{
  "experts_per_token": 2,
  "d_expert": 240,
  "routed_scale": 6.3,
  "balance_bias": false,
  "lr_router": 0.000718,
  "norm_eps": 1e-06,
  "tie_embeddings": true,
  "optimizer": "soap_variant",
  "batch_tokens": [32768, 65536, 131072, 262144],
  "seq_len": 1024
}
Below are experts of layer 3 (counted from 0) of a mixture-of-experts language model. Rows are named router (the router's row for the expert), up (a neuron's input weights, with its number), down (a neuron's output weights, with its number) and show model dimensions 112-223. Each number is 128 + 32 x the weight over its row's rms, rounded and kept within 0 to 255.
Before each expert's rows: a language model's description of what the expert responds to; "gets" lists some tokens that make up at least twice as much of what it gets as of all text. This comes from a sample of Wikipedia text that the model never trained on. Tokens count by the router's weight.

# expert 25
Description: K, j, z word pieces. Letter pieces k, j, z, w, sh following K or similar in foreign names, as in Kwidzyn, Kshitee, Kappa, Kjær.
gets: "k", "w", "z", "j", "ka", "g"
router [ 87 145 139  73 107  62  81 126  94 177 111 124  70 151 155 103 129 106 121  87 167 135 156 116 153 119 123 176 114 102 155 118  81  85 113 113 185  95 126 133  97 127 101 130 110 189 146 143 116 133 128 119 139 184  47 131 111 119  86 169 152 118  55 174 153 100 201  95  81 151  75 135 130 105 171 124 112 143 151 152 154  98  92 177 172 126 130 142 119 131 104 101 101 108 127 142 187 149 137 122 140 174 145 185 153  66 107 136 150 165 135  99]
up0 [127 143 132 135  93 140 169 153 101 111 128 125 112 114 173 136 172 129 121 182 132  92 179 125  58 119 120 150 180 167 116  45 189 140 178  42 172 121 177 119  88 115  95 136 123 154 130 150 171 118 137  73 119 131 149 132 130 166 128 117 112 154 180 169  99 126 127 106 101 136 113 166 155 195 123 124 180 139 151 186 124  73 132 132 142 145  76 133 126 125 168 173 194 131 133 120 142 115 213 158 115 162 110 159  71 132 128 141 138 170 174 108]
down0 [140 153  91 108 159 103  79  78 103 134 140  87 127 116 146 134 118 119 157 127  78 136 124 115 119 101  70 160 144 159 146  85  87 158  82 154 107 140 104 176 107 105 127  96  90 154 111 107  86 167 150 125 131 118 149  96 128 162 166 161 143 103 116 125 185 138 153 104 161 108 206 132 112 109 146 115  68 104 116 134 149  88 143 190 119 120 146 147  99 134 190 119 100 148 117 111 121  74 130 113  97 204 127 156 133  85 165  90 110 128 195 104]

# expert 7
Description: Function words in narrative. Function words and verbs in running prose: that, to, him, not, because, said, announced, also -ing/-ed endings and dis-pos pieces.
gets: " that", " to", "ing", "ed", " it", " for"
router [108 132 141 110  94 121 147  84 124 124 167 157 119 104 128 137 129 161 100 135 113  75 158 132 127  76 124  98 145 110 141 133 148 145 165 127  81 130 103 172 153 118 106 178  37 114 101 144 143 170 130 140  92  96 111 153 178 122 114 122 106 123 160 170 124 108 183 148 161 115 121 116 174 146 102 123 196  72 125 202  80 122 156 127 116 162 106  71 177  99 146  98  65 184 170  92 109 104 181 147 150 100 145 126 121  94  74  99 122 155  88  74]
up0 [138 118  91  85 148 143 137 128 165 108 139 101 135 139 141 110  86 176 111 160 134 125 160  43 163  93 194  70 135 173 114  93  64 117 152 117 173 141 160 173  66 133 119 126 144  98 142 111 143 170  27 146 129 115 111 175 143  86 159 136 117  88 119 117 141 110 136 149 125 123 139 144  83 102 149 116 107 143 143  88 188 140 117 103 183 124 109 165 175  86  64 100 168 130 155 161  87 112 116 104 123 140 143 147 123 101  71  79 110 160 139 123]
down0 [187  64 103 137  77 163 139 153 149 119 135  97 108 157 177  74 124 125 120 107  64 130  81 101 154  88 125 106 108 140  95 131  28 121 108  75 161 189 150  41 136  54 122 164 152 178 197 133 128 115 188 191 109 140 114 102 140 165 132 131  97 175  81  73  48 206 163 104 122 122 117 135  98 178 139 118 162  81 133 138 113 131 134  92 123  93 169 127  78 124 121 119 129 156 127 126 116 138 118 179 127 160 154 106 119 136 167  98 107 166 159 167]

# expert 0
Description: Verbs after the subject. Auxiliary and copular verbs and the words right after them, such as is, was, be, has, and the "a" in "is a".
gets: " was", " is", " a", " as", " be", " were"
router [119 151 126 111 106 129  97  88  89 156 123 132 113  91 172 193 113 156  96 155 144 117 104 145 131 155 156 106 164 121 104 145  69  84 143 114 169 171 128 170 119 136 177 187 118 118 100 127  81 139 168  80  86 143 103 131 115  75 165 118 115 138 144  94 134 134  96  98 118 104 134  72 123 129  93 133 225 114 121 101  76 165 161 171  99 156 110 173 163 133 130 104 105 142 131 103 202 109 141  83 122 101 153 192 114 148  56  93 162 117 105  91]
up0 [164  59 109 184 130 156  91  79 142 136  58 140 128 134 145 109  88 141 143 132 135 138 137 194  49 124 149 130 107 119 143 163  91 149 157 103  90 108  74 112  58 128  98 118 116  74  65 146 105 192 120 130  97 114 159 133 132 108 148  96 116 159 112 157  78 115 148 161 134  91 108 157 122 151 140 143 127 139 142  92 106 115  78 128 117  98 112 119 124  85 130 100 136 127 198 181  95 128 131 128 177 130 105 128 199 138 115 124 130 132  74 153]
down0 [101  93  92 131 182  73 125 178  85 116 181  77 125 124  67 140 136  86 159  84 128 109  44 123 139 148  85 143  63 104 125 210 198 144 101 117 210  97 106 186 173 149 124 106 110 140 151 137 150 131 125 160  63 148 125 119 114 113 130 169 156 110 120 125 178 127 153 111 107  95 163  94 117 135 118 109 128 140 123 116  74 103  81 119 171 118 155  88 105 122 169 165 134 170 141  82 144 147 168 134 115  88 154 125 148 173  76 119 165 135  97 128]

# expert 18
Description: Acronym capital letters. Single capital letters inside acronyms and codes, such as CTO, NOI, GMT, country codes like AZE.
gets: "S", "N", "E", "C", "D", "A"
router [104  86  92 139  92  66  71  92 121 147 109 106 101 138 136 135 137 121 122  88 128 110 148 194 135 147 103 105  99 137 127 124 112 142 121 180 168 147 179 123  89  77 132 107 174 143 132 114 113 169  99 204 172  99 152 121 120 103 109 148  80 100 155 141 116 122 115 156 158 121 137 170 148 103 125 109  74 156 152 114 139 108  92 128 153 106 161 160 121 109  96 145 133  72 113 166 139 102 171 123 105 199 158 133 159 124 108 179 150 128  87 161]
up0 [138 112  93  77 179  81 144  49 108 105 142 114 103 136 123 105 137  56 111 133  77 113 127 144 138 126  91 122 154 119  90 129 153  96  73 176 118 135 112 144  81 151 157  99 164 122 136 115 131  93 135 143 123 184 150  70 130 108 114 134 136 154  73 148  82 122 130 106 101 140  80 190 183 148 165 122 154 125 156 137  87 113 143 144 149 101  97 140 157 154 124  83 181  80  32  94 121 153  90 141 150 151  72  70 146 206 136 189 125 138 122  75]
down0 [159  93 120 145 152 120 102 138 102 167 104 149 127 123 111 150 123 106 143 110 110  83 118 118  74  70 162 179  65 189 125 111 166 156 123 161 157 116 133 145 125 204  90 149 145 138 132 153 146 133 137  86 142 124 129 135 108  87 115 156  55 151 149 154 157 108  75 107 123 181 124 140 108 110 170 160  95 145 174 132 103 129  62 104 104 102 191 120  91 149 117 128 142 151 160 122 134 136 214  64 123 156  98 121 136 123 137 122 113 149 159 107]

# expert 27
Description: Vowel-heavy foreign pieces. Vowel-rich pieces inside Romance, Latin and other foreign names and terms, such as os in Dios, na, al, ul.
gets: "al", "o", "na", "on", "a", "ne"
router [122 151 142 141 182 226 110 108 158 106 146 124 131 102  87 163 165 128 101 173 103 151 144 159 108 108 145 154 132 128 154 159 198 108 101  81 107 163  92 142 134  68 116 212 108 105 131 148 129 158 104 164 139  76 131  96  64 116  81 124 158 137 122 144 120 148 107 148 141 129  90 154 136 156 130 143 114  96 120 122 151 145 107 145 113 104 109 151 141  63 162 202 160 154 161  78  92 108 117 209 119 143 138  82  68 165 172 136 118 181 171 198]
up0 [148 109 166 124 147 156 110 127 103 157 142 108  87 151 107  87 182 119 104 185  84 148 129 104 115 153 146 105 105 137  81 145 175 136 112  84 162 123  78 170 152 142 143 103 167 129 121 153 120 154 138 171 126 107 156 154 134 173 137  74 131 114  67 137 138 142 141  95  76 169 156 116  55  75  92 185 186  78 155 166 192 145 198 153 140  94 134 169 126 128 144 157  71 102 143 113 108  99 148 144 105 173  59 137 114 129 198 104 165  90 100 190]
down0 [138  75 104 112 128 128  68 112 104  96 118 117 108 127  79 110  92 190 157 128 143  76 150 152 115 138 117 185 114 119 136 134 115 122 111 172 112  93 125 119 160  93 113  97 127  58 105 111 142 124 165 174  96 188  75  80 121  69 128 170  74 140 114 154  76 112 158 183 117 189  95 106 128 125 120  94  91 134 114  97 125 142  93 113 122 134 115  61 116 168  76 123 146  79  98 158 119  84 164 115 126 165 129 140  89 139  96 107 105 107 159 132]

# expert 11
Description: French/Romance name pieces. Inner pieces of French, Spanish and other Romance names and words, e.g. Margu-er-ite, Mar-se-ille, Fernán-de-z, passer-ine, also de, Le, La.
gets: "ine", "er", "n", "de", "re", " de"
router [108 113  66 112 114  81 165 119 246 226 158 161 131 134  81 112  66  98 160 185 107 177 154 139 142 160  66 147  75 200 154 123 135 154  66 107 127 110 115  95 156 183 119 144 112 124 146  96 203 122 163 112 136 105 139  92  68 106 169 141 132  95 116 159 199 155 133 140  99 118 110  86  87 133 142 132  92 156 124  95 161 140  80 150 190 121 131  99 108 143 150 155  88 103 102  93  79 159  98  83 102  66 122 112 123 199 140 123 158 136 177  87]
up0 [ 96 154  96 143 130 166 159 121 131 118 100 143 111 218  44 124 149 187 126 107 128 182 131 173 162 110 115 134 114  78 147 152 155 135 141 156 118 117 148 118 181 178  87 104 162 144 153 123 158 104 162 108 156 139  98  68 126 136 130 149 123 132 133  98 113 154 175 107 122 154  79 107 140 168 200  96 115  95 118 116 151 195 144 131 189 164  86 114 163 111 119 142 128 133 122 200 143 115  72 145 138 149 141 143 103 152 132  50 121  82 149 114]
down0 [159 105 117 123 157 169 111 147  94 128 158 161 175 113 142 109 183 113  62 134 150  76 147 162 138 131 121 156 102 165 107 161 163 132  99 171 113 170 139 114 136 174 120 148 101 152 105 142 214 138 107 177 159 128  99 145 152  85 104 147 191 133 109 154 140 101 145 151 187 117 141 133  90 119 112 133  72 121 174 202 174 182 120 117  96  73 138  87 135 112  96 138 105 111 120 144 148 106 128  63 144 133 161 147 184  94 131 153 123 143 135 174]

# expert 2
Description: Word-final plural/past pieces. Word-final consonant pieces like s, d, ed, der, men inside names and common words, e.g. hazar-d-s, strad-d-led, la-d-der.
gets: "s", "d", "ed", "der", "men", "id"
router [ 90  97 164  96 106 145  71 143 164  75  57 157 141 123 132 141 153 166 125 117 154 103 132 151 140 127  98  65 139 106 186 145 215 136 135  99 136 106 130 140  97 130  96  73  92 172 155 101 153 148 180 124 145 111 141 116  79  99 152  83 150 171 169 131 127 125  96  80 177 116 107 147 132 124 104 108 131  94 125 138 137 121 111 134 147 146 137 163  86 132 183  99 135 150 147 132  87  99 107 129 221  99 163 161 109 106 164 107 191 136 127 120]
up0 [166 115 113 134  74 194  79 168 121 128  95  93  71 141 153 186 131 118 113  84 116 129  98  86  81 125 126 134 127 134 127 118 135  71 115 119 163 181 125 129  34 145 164 172  86 155 107 182 168 129  93 159 113  96 124 210 151 119 146 110 116 117 115 136 142 153 118  79 118 107 138 165 167 128 155  93 112 129 126  83 129  92 165 135 177 116 116 136 116 116 147  97 220 152 133 126 125 135 119 127 117 168 103 120 117 208 142 125 167 108 130 123]
down0 [116 102 102 171 132  70 144  96 138 105 167 154 119 112 116  90  90  86  91 133 138 111  84 185 133 158 159 149  89 109 104 159  71 112 176 112 167 153 167 131 113 129 159 115 110 117  86 139 130 173 128  90 126 148 168 124 123  87 106 117  90  90 137 173  94  65 181 186 145 137 175 119 107 144  74 117 112 125  33 177  93 165 142  57  62 106  85 187 170 152 105 100 125 114 125 103 153 155  71 117  80  86 124 138 128  64 116 116 112 141 111  87]

# expert 30
Description: Sentence-ending periods. Full stops ending sentences or references, including ")." and ".\"", ellipsis dots, ? and !, plus later, again.
gets: ".", ",", ").", "\".", ".\"", " later"
router [139  91 126 181 151 165 144 206 112 115 157 125 160 172 103 164 148 130 110 126 145 113 177 186 112  90  89 105 177 146 103 131  41 141 140 115 110  95 102 114 133 110  98 104 148 124 137 143  94  33 129 163 150  86 132 149 157 136  96 111 116 115 175 108 119 179 134 166 162 189  64 215 117 127 154 156 120  89  96 113 141 148 147 180 101 119 120  89 107 169 151  65  95 137 125 155  96 127 100 127  96 160 127 208  88 130 177  61 105 112 121 125]
up0 [159 193  91 126 150 172  34  94  73 105  94 160 132  83 122 102 140  86 140 145 122 123  82 145 113  87 123 107  83 121 116 138 188 106 108  84 111 118 155 127  89 117 156  37 158 190 162 165 179 199 163 193 124 129 134 159 113  99 125 143 111 137  77  87 178 156 117 105 135 103  50 197  60 130 110 139 147 105 167 117 144 103 106 152 103 120 114 136 155 172 137 110 103 133 124 115 134 152 123 136 127 195 151 120 137 128 104 152 114 113  77  86]
down0 [131  95 124  99 122  84 133  80 101 133 119 142 135 134  78 101 109  88 182 155 135 108  79 183 119 158 115 140 113 144  82 127 116 108 135 152 126 126 138 115 170 160 110 159  90  70 154 129 128 138 167 132 156 175 124  84 205 161 154  60 141 191 177 188 155 174 135 131 132 137 131 200 150 115 122 116 185  97 171 103 175 124 100 128  65 107 168  86 137 158 142 104 125 143 110 145  96 100 120 137  87 112 101 158 122 154 100 111 103 182 143 121]

# expert 17
Description: Inner syllables after co. Middle or final word pieces like at, ant, om, ts, ing, often after co or Co, e.g. co-at, qui-et, farm-ing, co-rollary.
gets: "ant", "t", "1", "om", "at", "ation"
router [109 132 125 148 168 160 132  67 153 116 125  57 153 149  88  68  43 151 139 178 152 183  94  90 135 136 115 137 130 109  85 119 127 161 128  92 106 143 131 149 126 150 110 183 141  91 117 131 147 120 174 118 169  88 170 163  49 179 133 117 142 136 100 125 193 167 125 134 143  63 153 149  89 132 123 143  73  58 115 133 189 107 134 127 158 106 156 182  88  69 134 105 138 149 160 140 153 114 126  81 129  59 104 143 163 130 155 121 181 131 166 144]
up0 [130 135 148 156 125  86 101  74 114 120 108 104 159  96  66 144 150 141  94 155 147 165 133 128 111  97  82 108 159 120 111  86 131 146  97 115  96 102 189 116  69 168 152 152  97 102 113 130 125 145 129 166 115 121 153 147 157 187 174 117 178 148 128 178 144 138 158 145 103  95 145 136 148 113 131 113  97 137 151 177 127 205 174 121 113 119  94  80  83 132 153 171  99 170 131 124 163 119 113 166  89 114 123 123 156 123  68 122 105 144 155 105]
down0 [142 118 108 187 131 190 150 134 107 134 164 182 151  87  92 169 141 106 172 105  98 101  74 169 120 159 132 110  95 100 180  64  57 120 133 175 137 123 129 170 110 121 113  86 152  56  82 172 195 135 116 156 176 115  54 109 160 204 148 178 137 134 164  99 125 164 159  97 161 152 155 127 190  80 119 220 123 104 143 108 116 203  72 107 140 157 134 131 145 169 127  71 128 148  99 188 129  89  95 160 168 114 202 173 155 132 120 157  62 160 190 119]

# expert 6
Description: Commas and clause links. Commas, above all in number lists and after dates or introductory phrases, plus clause connectives such as but, however, while, then.
gets: ",", "),", " and", "\",", ")", " but"
router [165 124 142 138 178  73 146 152 109 134 127 147 173 121 129  75 172  82 115  94 106 146  58 156 134 102 138 192 109 142 107 102  84 142 149 149 114  95 163 157 144 102 140  72 161  79 117 149  52 142 160 132  63 126  44 140 122 164 132 113 142 103 162  48  93  88  91 135 223 218 152  78 135 147 110 104 177 134 164 114 173 142 102 176  99 148  97 124  97  97 162  90 135 113  79 156 142 149  90  79 116  76  86  91  58 139 122 152 134  91 145 172]
up0 [146 119  95 132 182 107 120 127 126 126 153  73 101 163 132 183 161 125 157 126 119 114  83 150 155 152 107 158 156 104 171 147 127 117 100 187 132 130  94 189 153 119 202 149  99 158 133 152 177 123 132 132 184 134 104 168 175 115 149 149 132 120 152  80 113  89 142  89 116 164 101 113  89 167 164 147 160 120 217 132  99 144 137 183 145 108  80 177 100 128 122  80  96 175  85  97 151 161  79 136  55 118 142 137 123 169 155  88 166 137 140 171]
down0 [134 135 120 111 140 200 148 121  95 162 192 139 138 103 153 105  85 166 176  97 135 157 160 127 149 183 142  80 185 121 132 183 117 109  75  41 115 171 133 176 180 128 133 124 129 111  82  70  81 135 179 132 118 141  62 139 105 135  49 102 129 172 156 172 154  71  65 160 112 160 113 175  99 185 148 197 146  93  99 154 127 195 166 111 100  79 151 102  92  74 131  83 111 118 126  54 150 127 100 192 179 111 107 153 160 147 176 138 121 122 122 113]

# expert 12
Description: Consonant pieces in names. Short consonant-heavy pieces early in names and foreign words, such as ol in Rolfe, th, nd, rd, h.
gets: "th", "ol", "h", "m", "le", "f"
router [122 111 133 138  93 140 169 121 145 142 171 130 196 155 148  92 116 129 114  92 133 130 110 153 190 134 143 117 127  85 125 133 106 162  85 118 184  62 170 108 119 142  92  89 166 100 155 113 183 126 119 161 139 152  81 154 121  70  82 137 129 116  68 108 195 135 194 178  93 142 191 132 112  91 141 144  85 191 125 122 158 140 121 123 107 113 148 134 106 111 115 167 135 107 118 161 136 122 111 113 128 117 166 155  85 130 116  95 120 149 112 132]
up0 [135 108 114 111  73 179 133 153 170 111 160 132 113 106  84  80 134 186  89  90 103  75 108 116 133 154 139 166 169  83 134  83 164 116 113 135 207  94 129  60 138 167 104 134 117 197 131 110 134 156 127 145 130 192  70  92 113  98 133 142  73 136 137  98 144 128 122 136 120 138 110 120 115 108 129  71 136 134 158 138 103 166 112  69 115 126 136  10 172 150 118 120  65 196 135 105 137  69 168 136 119 131 139 125 110 105 107 146 133  93 172 148]
down0 [141 176 123 153 119 126 124 154 109 161  90 100  77 153 112 110 143 109 151 151 135 122 116  82 129 120 183 129 132 160 116 139  97 130 133 131 130 156  63 157 140 159 124  86 116 166 146  90 139 107  92 107  70 133 147 111 129 107 114 112 163 108 106 116 144 120 145 169 106 156 206 169 107 120  92  76 168 132 140 166 184  81 115 138 142 128 163 109 129  61 159 168 184 166 165  99 127 144 113  65 165  94 170 127 110 145 115 163 113 129  86 138]

# expert 16
Description: Mid-word name pieces. Word-internal pieces, especially e, ca, ro, ate, inside names and words, as in Gu-ate-mala, Wim-ble-don, bar-e-foot.
gets: "e", "ca", "ro", "ra", "ate", "re"
router [ 95 154 119 141 159 118 126 137 193 107 164 147 100 152 140 117 141 104  93 125 143 100  99  66 140 143 151  87  98 138  76 149 173  93 126 106 120 135 142 179 101 106 133  67 143 121  99 100 138 134 146 120  82  96 149  99 154 127 181 108 193 170 134  75 122 115 222 153  64 139 195 115 163 117 101 125  68  92 112 142 110 120 153  92 117 158 157 130 112 119  94 186 175 136 113 124 121 110  85  95 101 139 122 123 126  95 156 127 111 104 110 163]
up0 [ 87  85 149 138 149 117 142 158 120 155 101 102 170 132 107 103 132 111  87 147 127 162 149  71 103 122 107 125 176 152 122 127 145 122  95 133 180 159 190 155 131 194  68 120 136 143 128  68  91 134 103 129 138 125 110 149 108  74 141  61 140 117 108  89 114 165 138 128  72 130 120 130 104 162 154  72 124 145 171 133 105 109 146  30 127 162 109 136 133 101 142 202 128 138 136 111 137 130  93 147 125 169 160 146 160 157 147 142 119 113  85 165]
down0 [130 100 183 131  58 152 137 161 155 124 116 121 141  99 173 134 116 138 115 118  88 126 130 151  77 154 129 120 174  96 135 112 155 134 164  52 117 189 226 158 112 101 110 139 105 130 176 155 181  53  86 198 133 110  51  98 172 140 145 107 136 157  89 139 186 138 114  75  53 144 150  96 105 139  95 161 110 144 119 101 115 107 115 156 130  92 172 154 159 163  93 122  76 188 140 141 143 140 127 158 174 160 180  91  75 188 120 162 118 179 130 151]

# expert 23
Description: Colons and US/UK names. Colons after infobox field labels, and country words like United, States, US, USA, UK, e.g. Province: Transvaal, UK dub.
gets: ":", " United", " –", "):", " States", " US"
router [111 171 139 134 139 111 150 147 145 146 109 137 175  99 143 154 141  92  96 110 132 150 155 171 170  91 162 114 126  66 121 140  95 113 122  86  98 123 117 105 139 178 129  72 174 151 139 131  87 118 166  65 139  93 111  79 160  83  55  89 117 116 127 164 120 165 163 139 130 152 132  86  95 156  98 166 130 180 141 128 125  96  97  59 154 153 145 129 125 164 159 122 114  80 156 174  71 159 112  98 130 111 115  79 106 105  76  95 130 148 161 192]
up0 [131 129 107 118 136 102 146 190 119 180 161 141  37 196 134 191 115 155 142 112 119 125 127 158 179  80 176 144  88 156 154 127 147 100 142  74 128 114 142 144 119 182 177 127 145 171 133 146 158 155 105 156  94  59 146  95 146 165 136 126 148 145 127 133  90 139 115  98 116  99  97 156 176 114 132 117 125  96  79 142 114  89 115 121 105 102 159  89  68 131  79 166 148  41 107 120 153 120 131 126 133  55 104 221 140 119 144  81 160 147 111 164]
down0 [176 123 127 122 169 156 153 138  99 193  95  83 154 134 168  83  87 148  88 155 146  72  86 117 194 138 179  98 140 134  74 138 100 138 159  79 123 143 130 109 111 110 141 129 204  84 173 152 108 145 123 125 133  68 116 145 175 150 115 114 133  83 113  95  40 104  89 124 119  57 118 127 121 111 132 110 167 130 105 159 139 199 155 163 117 143 129 176 100 161 156 149 172 160 153 128 117  99 140 122  69  88  92  79 161 158 126 102 223 146  77  63]

# expert 29
Description: Articles and prepositions. Function words the, by, to, of, for and possessive determiners his, its, their, mostly after a preposition, e.g. course of the conflict.
gets: " the", " by", " to", " of", " for", " from"
router [157  96 175 130  96 167 121 203 184  50 131 149 138 115  69 174 130 117 211 132  89 101 100 133 140  92 173 141 140 136 188 122 102 144 132 171 120 170  89 160 171 172 217 166 153 121 118 150 128 142  91  71 114 114 161 115 153 116 161  99 150  96 143 103  93  64 135 128 126 105  92 180  66 118  77 138 131 123 115 107  92 152  83  56 137 136  86 101 145 169 131 131 176 153 103 165  82 101  94 142  66 132 132 118 195 148  89 148 132 149 104 147]
up0 [107 170 107 109 152 158 107 110 118  86  78  89  90  68  91 116 134  81 130 120 129 163  98  98 153 215 134 107 154 100 107 145 160 105 137 142 181 128 122  98 107 113 163 119 121 166  84 140 151  94 142 170 157 159 198 156 183 166 123 147 174 125 133 104 147 161 114 117 110 131 153 105  89  57 118 139 116  90 188 125 130 112 123  68  86 127  87 122  71 115 128 104  87 147 154 123  81  66 184 133 130 143 118 115 125 126 121 108 123 131 192 179]
down0 [147 158  81 112  79 134 145 117 102  93 120 108  80 115 158 145 106 111 122 106 165 149 102 105 105  35 149 146 172 136 147 192 178 108 118 126  92 155 150 136 139 140 126 144 105 107 109 143 211 156 125 153 118 152 115 119 126 103 116 138 123  91 127 165 108 131 124 154 137 113 102  84 185 140 122 110 127 145 136 177  71 111 130 167  56  68 138 153 144 127 151 119 119 181 161  88 137  84  75 150 143  99 113 180 127 109 112 153 123 160  78 112]

# expert 4
Description: South Asian names, initials. Name starts and initial periods in cast and credit lists, especially Indian names such as T. S. Muthaiah, plus country names like India, Pakistan.
gets: ".", " S", " A", " H", " Al", " G"
router [120 150 134 134 137 159 145 155 124  95 111 120 158 152  96 107 185 108 133 118 159 173 169 149 144  77  77 101 156 125 137 157 112 138 107 107 140 171  95  92 152 210 109 129 145 139 103 175  78 108 152 144 158  89 180 146 168 129 130 111  25  76 155 137 154 156 187  97 142 125 115 169 101 140  96 116  96 119 120  78 122 131 109 154 136 191 158 102 144 178  68  67 124 165 150 175 159 107 107 120 170 104 107  98  66 114 139  88 185 130 109 128]
up0 [140 136 143  98 112 212 116  94 138 144 140 194 141 147  99 107 145 144 119 115 123 133  79 104 123  74 174  71 104 119 104 100 136 127 105 140 145 108 180 140 155 108 150 117  96 101  61 131 165 139 109 170 131  61 117 141  90 211 153 115 167 151 155 151 144 193 173 153  91  76 100 124 144  86 135 144 129 133 206 123 181 123 158 150 116 119  50 110 137  85 113 141 128 109  71 105 109 155  80  70 175 126 144  74 154 109 113  85 120 174  80 140]
down0 [224 151 114 145 125 164 109 148 134 108 172 127 112 111 136 161  42 128 111  91 154 138 124 136 127 103 110 172 154 160  82 175 125 152 140 121  77 144  89 127 156 132 197 137 124 103 155  54 152 131 113 149 112 117 177 126 159  77 124 152 131  99  91 143  91 117 100 129  49  77 144  91 157 140 112  90  86  53 107  89  80 179  95 145 116 118  55 143 147 135 124 130 114  84  90 102  88 143 157  82 165  90 134 143 127 148 123 100 137 148  77 130]

# expert 15
Description: Prepositions and sentence openers. Prepositions in, on, at, during, especially before dates or places, and sentence-initial The, In, On.
gets: " in", " on", " In", " The", " the", "In"
router [122 107 124 121 121 165 151 165  94 122 101 154 134 155 103 192 196 144  95 154 117 159 184 164 122 132 156 148 149 160  81 149 163  81 164 198 119 111 151 169 132 148 180 157 145 158 131 107  99 143 169  94 134 110 119 161 108  43  68 120 173  93 157 132 150 144 158 148 123  70 140 178  95 116 122 163  84 124  88 145 111 148 118 127 102 119 155 128 122 138 177 151 111 140 131 145 138 135 137 111 141 108  97  75 168 172 150 132 160 127 152 133]
up0 [ 92 102 138 149 142 136 177 119  93  49  58  85 108 119  77 116 163 163  99 144  95 138 183  90  56  66 118 128 170 162 102 196 147 109 164 170 106 128  69 162 138 190 144 119 144 141  87 107 162 134 146 109 145 155 119 142  77 104 148 115 168 152 119 152 165 182 109  96 118 131 110 143 120 111 136 116 136  99  62  96 134 156  97 145  91 116 117  49 188 146 124 108 135  98 100 172 113  73 163 149 166 122 155  67 152 102 159 146 117 154 137 126]
down0 [148 125 141  70 104 117 174 204 120 136  78 222 120  87 152 100 107 120  98  69 108 126 159 140  98  86  89 132 140 100 200 135 177  80 120  86 147 162 153 113 119  75 121  89 122 120 168  80  94 144 117 115  99 110 165  71 121 126 130 123 139 146 174 120 120 140  97 173 136 110 124 154 103 153 130 105 184 136 131 112 131 194 140 141 129 114 113 145 152 153 120 152 155 119 104  84 121  83 119 104  95 181  90 203 126 116  94 116 132 162  77  41]

# expert 9
Description: Latinate suffixes, place nouns. Derivational suffix pieces such as -tion, -ic, -ment, -ative, the piece vi in environment, and place nouns like town, city, region.
gets: "ic", "tion", "vi", "ation", "ment", "ed"
router [161 115 205 126 156 111  98 115 102 145 137  89 160 189 166 100 128 141 148 148 148 149 138  96 130 131 105 151  95 121 130 138 138 143 138 143 133 174 155 123 121 128 146  69 152  71 108 108 141 120  87 173 125 122 151  96  98 150 149 121 129  77  34 151 200 131  67 178 100 141 184 118 142 135 121 146 127 145 149 129 140 125 140  93 101 153 133 178 118 161 137 128 135 171  83  94 138 153  62 101 142  43 180 133  67 181 132 186 124 148 130  71]
up0 [161 132 133 135 155  90 144  92 130  86 116 108 153  97 162  92 149 153 137 142 129  88 114 157 150 104 129  86  83  97 101  87 144 138 159 204 191 108 158 113 106 141 127 133 148 104  83 137 109 155 144  91 124 125  95 137 175 208 115 114 117 138 127 110 198  88  84  53 141 121 142 151  98 205 158 152 148 162  80 114 139 129 169 111 124  53 118 165 177 186 117 120 134 130  87 128 131 108 117 142 101 121 203 118 173 139 150 137 118 164  96 137]
down0 [133 117  85 114 164  88 106 109 122 151 138 155 114 122 134 137  56 162  55  88 163 101  86 137  79 141 107 168 159 128 100  74  67 100 132 139 102 208 133 132 141 125 132  91 183  80 130 135 123 102 178 133 116 135  91 122 120 163 125 153 184 146 159 134 150 193 195 142 145 136 139 138  70 139 142 147 139  80 103 140 102 147  97 154 100 111 121 179 117 155 153 126 113 150 153 139 163 123 144 168 100 146 147 124 183 143 183  86 184 146  39 125]

# expert 31
Description: Line breaks after headings. Line breaks after article title headings like = Braderup =, section headings, and sentence-final periods ending paragraphs.
gets: "\n", ".", "==", " =", " ==", "==="
router [ 84 123 169 130 158 220 129 136 101 101 120 154 151 151 150 133 112 122  97 187 151 123 163 132 156  96 101 103 139 131 116 122 154 157  90 104 145 119 106 160 132 202 120 108 140 145 116 126 119  75 173  83 140 138 142  99 171 113 136 119  96 163 169 103  86 120  85  87  91 230  80  92  76 131 178 168  93 154 161  95 178 141 123 125 111 140  95  97 123 168 121  62 168  97 101 154 176 133 112 152 149 104 129 133 160 109 173  66  77 124 119 124]
up0 [152 116 125 135 144  92 132  68 198 125 143 119 140 131 137 188 167  95 116 165 156 129  87 164 128 161 166 165 154 137 150  84 193  93 112 106 116 151 110 163 142 153 153 148 141 117 150 164 179 122  88 100  82 140 113 112 138 158 118 141 132 138 158 138 121 115  81 110 168  74 153  75 128  91 117 145 165 112 107  90 110 112 132 117 154 147 132 102 188 153 156 157 111  76 122  83 206  90 199 132 108 110 146 148 126 182  87  82 131 147 115 132]
down0 [156  78 132 103  80 167 163 106 113  56  79 116 171 141 192 201 133  96 127 143 118 159  96  96 109 153  74  95 123 117 172 122 114 121  86  99  87 172 108 103 117 178 150 153  93 140 116 140 148 147 122 130 116  97  76  69 141 144 160 145 113  99 150 144  96  75 137  96 125  72 110  51 106 179 123 162 118 143  97 105 138 117 157 123 131 112 149 122 133 196 158 141 140 117 118  96 117 145 110 154 128  79 163  92  79 189  97 140 142 156 115 127]